config = dict(
    d_model=96,
    activation='swiglu',
    moe_layers=[2, 3, 4, 5, 6, 7, 8, 9, 10, 11, 12, 13],
    routed_scale=1.0,
    shared_expert_gate=True,
    scale_expert_input=True,
    n_kv_head=1,
    positions='rope',
    attn_scale=0.125,
    init_std_o=0.0,
    init_std_down=0.0,
    beta1=0.95,
    weight_decay=0.016,
    decay_fraction=0.617,
    train_tokens=324000000,
)
Below are experts of layer 5 (counted from 0) of a mixture-of-experts language model. Rows are named router (the router's row for the expert) and show model dimensions 0-95. Each number is 128 + 32 x the weight over its row's rms, rounded and kept within 0 to 255. Numbers have three digits each.
Before each expert's rows: a language model's description of what the expert responds to. This comes from a sample of Wikipedia text that the model never trained on.

# expert 25
What it handles: Pieces inside names and abbreviations. Letter pieces right after a capital in foreign names, club abbreviations and codes: V-f-L, B-f 109, R-oman, L-ê.
router:087116099077072088139128107187099093126157121149138179082125119128099104108110101137154111145141102119116086152151091187131097138189132079162193123117119140050129101157139150174077144157129124127142115107141156190078144195119092187122118142104124095181131086183126077099080172140131154139

# expert 9
What it handles: Year digits. Digits inside numbers, mostly the leading 1, 9 or 8 of years such as 1911, 1886, 1926, plus scores in tables.
router:087122119144129122161156156163144103095107113117116118091144157165123130104187131105098143158069092169118127184122143131100060160104117065150126130084102072132134200118200095124102117119203150156169060090108126140130175120126150131180120165118144090105113089177121150113077168152163189135

# expert 4
What it handles: Institution and kin nouns. Common and proper nouns for institutions, places and relatives after "the", "a" or a possessive, such as University, County, father, son, %.
router:125148187169054135172144094140073117135093117112111204061130147118164126142106151141169099151128084132111144155168085133130111139119093125153141132109050135158170112159155080185087166149128114130180129169135121110092182161139148104176156173217128109154155155155092113104161143139142107153

# expert 11
What it handles: Name-internal syllables. Middle or final syllables inside proper names and foreign words, such as Kar-ate, R-ale-igh, Gh-ana, D-iana.
router:092137096123147159165108102166072132152172133178126130098124153144149095092129115154143134156117049191124083142154093151129110125105159145149131108133134116070187154139132080159110146198131083145168103155069159229148124214107096156122181129140173167148103125146149100096135130124137135091

# expert 14
What it handles: Paragraph breaks, table cells. Paragraph-ending periods before headings, table-cell pipes, the after of or in, and table codes like MF, FW, II.
router:143100084070107130138159123125100087165138155100111119094097106157118124148168137129109151210144132106098172113100090183125100130169144075115155116144092149114154138162199093118092130140134177131232127174121090123123193141162113135128114130142143119079117076216146149134145179115121085088

# expert 10
What it handles: Descriptive adjectives and determiners. Adjectives and function words inside descriptive prose, such as part, local, new, major, these, and "character" in "characterized by".
router:098103089106085081149094132158115086176092175108061185102158147163056053133117093149123148161092107146102134145164115145099130143141114118169148120117080123079132125136123063115118157200129121144150111115144165146074149180122110121156156176158118128171078076200124100094141130135155094150

# expert 27
What it handles: Pronouns and sentence periods. Subject and possessive pronouns starting clauses, such as he, she, it, his, her, and sentence-ending periods.
router:132133160140112088155122174124103157174117098160062209101080116096151101131131157094127139144098153145094147137150142178151158144152160120125164104086146096146179193143142115163120127122086158129161133112132163146110154203165162112182147234151142072096171106163159111093113180146122137128

# expert 3
What it handles: Odd bytes and openers. Raw byte pieces of non-Latin scripts such as Chinese, Korean or Greek, and the first letter right after an opening quote, as in "m-ilitary.
router:127122112100117107147135104093163110148134206136095148069106132144119117115126093105131154142133125168102105143143130134139066147096153054135157131058107127091146094195108070158142154153125191119155081143118167102069145141106079106161100160134098051172115059154127088109116152194158145102

# expert 29
What it handles: Noun and verb suffixes. Word-final suffix pieces such as -ments, -ions, -ers, -ations, -s, as in enforcement, reinforcements, liberation.
router:111137094106072154121106176136122103125146169138099162069130173165079117147126131076144096132086137192085112149121106154148124164130161098145171087144072143145150132163187103151112147144123121182155143191050197170085126191119148109138101132177138050144111128151152103102123157109169116131

# expert 18
What it handles: Past-tense main verbs. Main verbs and participles after a subject or auxiliary in biography narrative, such as offered, made, used, won, played, explaining.
router:116136110164093124085104078136149059126084157144139138101072145176069069105175105167124159167072121142109101175160152142119153123096125153158152095141092145135190192113124123107117150119112082140153108162091090153149143121163129171115192138148106103182088111179182101128143175114115127058

# expert 22
What it handles: Auxiliary and copular verbs. Auxiliaries, copulas and negation right after a subject pronoun or noun: was, is, were, has, can, would, does, not.
router:117115130138104092107094170095072135180128189189085195095077119163101122093164117076098133107062171138112137153149144153124127158153139129130118067129159068093110151185158101120083174072096118141172088095132126163124138165136120105107130159123150080167117151181158121109138133113134172062

# expert 2
What it handles: Foreign name fragments. Early pieces of foreign proper names and words, such as the first syllables Mar, Sch, Kh, Mc or inner letters like Tong-h-ai.
router:102102132114163157108141111149149043140100166191148122094141121110073098140139056102166130178126064101138146147143125133061131165179172099112133082107139118054151136147117123186118125115146101131148135110122109119150121150135183120189180172192085126094091158166133106110087157157147174102

# expert 0
What it handles: Word-internal i/in pieces. Mid-word fragments, often containing i or n, inside longer words and names, such as ref-in-ery, dissem-in-ate, Dist-ill-ers, a-x-on.
router:108151107166080145119134111147163107170151160127079122043123148158137048114179103105185090112154123125133097168129080164071145192115145096117125074145112101145147166176206122121151158113114168167114043140139166114122154104153142127137141164103149140122148156111138083160146164136099067126

# expert 21
What it handles: Line and row endings. Line breaks ending list items and table rows, often after a closing parenthesis, plus ordinals like first, second, two.
router:107072117149106097112073136126180089192119178140112126144122119142161096145141161145111114137036052112132179152140136180133111165163106121135166104087121135146133144121126054113110135155186145109120092114152144104071181176200109164094171126090155143116145135206135127110153134118168142104

# expert 16
What it handles: Nouns and middle word pieces. Common nouns about people, sport and events (player, match, band, men) and inner pieces of split words such as t-ack-le, h-unt-ing.
router:125114143099049127177106139107097054205096166104139198139121184173090160150101096114172158174131148128133135132145117128138117202133095118152148105102099129155140129157137115125090156145086161166159071139140190086138166176126165139140153139106119114203164148100114108146072154162137097126

# expert 26
What it handles: Heading and quote openers. Wiki heading markers == and ===, opening quotes and brackets, and LaTeX symbols like ^{ and $.
router:090148125153119068084108110133113113195163103150067125061079142079110130140112149159102121164131153095122155156137160168078154155138125085184110075100133117101113140136140087148109108171085083098133128119084168144104203131151134142123090159107140095126122092221116117121152145161185148065

# expert 30
What it handles: ro/pro pieces in sports. Pieces like ro, pro, co and ico inside words such as reint-ro-duction, Chev-ro-let, un-pro-fessional, plus digits in sports and wrestling texts.
router:126118107095089161139100080142133083191165108102069147104101141126103071099150109112154155134129073099137083171084071134165162147128117107194126147106068095134144128153117107189088174163098188135142123111132152125106124175082136221146126155148115119131075116149145113089140145157135165064

# expert 31
What it handles: Digits in numbers. Individual digits inside years, coordinates, catalog numbers and table figures, such as 46°43′37″N, 2006, 40,000.
router:049095101120095064094144165097154116153086128165122135126137146130141111080145133113136078160072123138167113159113089160152105126156096094147119149150094060078112125108175099184140153069131177211138089075100111162137135137179153117102132145106116118126116146156152145069075153152174076118

# expert 6
What it handles: Abbreviation and name pieces. Pieces of abbreviations and names after a period or capital, such as U.S., A.F.C., Dep-ec-he, St, August, Chrom-os-ome.
router:110093096128141125077140179155157101083126133109143189140149230162056115118149117111142112126144176145108086124093066135131078160154169151171116123140069107074133140190127125112119120074135122133150111146140131156122118096101150146191157155113075076133109131168130123077166137205133162149

# expert 1
What it handles: List and table separators. Colons, pipes, semicolons and dashes separating fields in lists, tables and match reports, as in "District 7:", "Mura: Horvat", "x – Denver".
router:133164116105158088110124188155129096120145163135110108098157207101148107114110138130138129128130149147150147138110067220113146108142120092168088071132162085082165106182151103162105204093122159174172144127153154142119174108151127140186097132123117071169110129174180141124092118123090137060

# expert 23
What it handles: Field and topic nouns. Topic nouns and adjectives in institution or field names, such as Contemporary Art, public art, Air, music, World.
router:106117137100105135120142119170164165148186123177063180091138190199159057152142087177108087165109124080122114152106120124123129141112095097206144160095073144134119133151131054128136146156146107115159151142105135122058172132116168096189171168111121095084131146125092122112112157128111107158

# expert 19
What it handles: Word-ending suffixes. Final pieces completing a longer word, often scientific or Latin terms: -ry, -ce(ae), -ous, -ium, -osis, -ly, as in poetry, Methylobacteriaceae.
router:107112094136120109117058129087165113124107174096031101118092157132143108081168074133132136155116127173082144174133066132183105160082103071153120129134074099143168112100159093159101138157133125134132107174065133136117158184129111175148147120099077139134188084130122082111115136158160095165

# expert 13
What it handles: Lowercase word-start fragments. Lowercase opening pieces of split words, often technical, after "the", "a", "and": pred(icted), magn(etic), def(end), turb(o), re, un.
router:112093140160135068088122159117144118152098147108088188116118164168134104151107042106119100181109132097133183137090135146121140208177111104214123097135097070156138121180147139143160165141139175099140120085138098122093136177119089138102096154102076172157115128114147151055134155144152159142

# expert 24
What it handles: Space before numbers. Standalone space tokens after a comma, pipe or colon, typically before a number or year, as in "Melvill, 1888".
router:085071154166126094140131146122117094110153118184102128089078126176142140135109063113080114133075124170163119137098130182075094144105176117156149046101108054126129150141149101135092196116201154152129114097129138132134201174116154165160161126162105105076126113140174118117121141160128096139

# expert 8
What it handles: Infobox field labels. Field labels in infobox and taxobox lists after a dash, such as Kingdom, Genus, Coordinates, Place of birth, Species.
router:090171131143079098066123134104121133097154126095073174143157159185112157142161111189134042131120071159137159144149156121151166136134130104195149108137140115124152137109104096148137153142136127174159152152083167116101167132111070078186092140091131148131109134124087091086074161151202105080

# expert 5
What it handles: Coordinating conjunctions, linkers. Conjunctions and clause linkers in running prose, mostly and, or, but, plus when, while, and by or with after verbs.
router:132142090083102072138073105131094141170119140150135204147091157142126142115185077079112087126050124144091158151107103126141119141165106089156144116162174125094103092116128112123086129114105104115148131129114144157075128133141076171132160223166131088145101083145192117120131210143119088149

# expert 7
What it handles: Capitalized word-initial letters. Single capital letters or digraphs opening a proper noun or a line's first word, often after a heading or parenthesis: B(ranch), W(MVA), G(otha).
router:073155146125086143095141173179134124117128163146117112114076192154125165088186067088114119144134078118101128119117157186142076162135141098159175087075150108144143124133119116121150120154118091126142092076141112133078118128175122119113098194190071105119102112193146156078097162189168105135

# expert 20
What it handles: Infobox list dashes. Line-initial dashes that open infobox entries, such as Full name or Season, plus digits within coordinates and years.
router:116110157154115083111090167170133158107165093129076106061145149101149121157143108148179116138116143103143150113099106130130145121120126082180171067063142075071135139140126103117060132175110144164212153100099126141081163111129139182121096176116066113180103091151157088103118143120135114071

# expert 15
What it handles: Table pipe cells. Pipe characters that start table rows and cells in wiki tables, plus first cell values, headers and table words like Total, Pld.
router:126070139128074118100101134133170154115156165122153113113156173162161099139138119096119124119137136155086165153100074183148155161105100118122144124059123125101173121184105088102111106153090153131192111122104188157059187103164111181119167139117116152164165090163160084080145198118166134083

# expert 12
What it handles: Labial syllable pieces. Word-internal pieces built on b, m or p with a vowel, such as r-ub-ber, en-ab-led, L-amb-eth, l-amp-s, -um.
router:131067087171073121150118091142181059166141093081135176083043132187132141138132103081150114141115119131112128142143106111081121178149114086126176104099136114094163187120169125149160149172147133156135076157134162147065128159141174161157094148150138146153101141157131154086055157144106132118

# expert 17
What it handles: Locative and temporal prepositions. Prepositions opening time or place phrases in biographies, such as in June, at Columbia University, during, over, from.
router:119113134156092092128088121106104094144102174127162121058136161114132119133206130177065122129049128115116127156102090183099139133149151156183110134156160121164158170177114090190108159160118099149126102130125122174079148123105102180116149181189118147170146114196201100124139150132134101124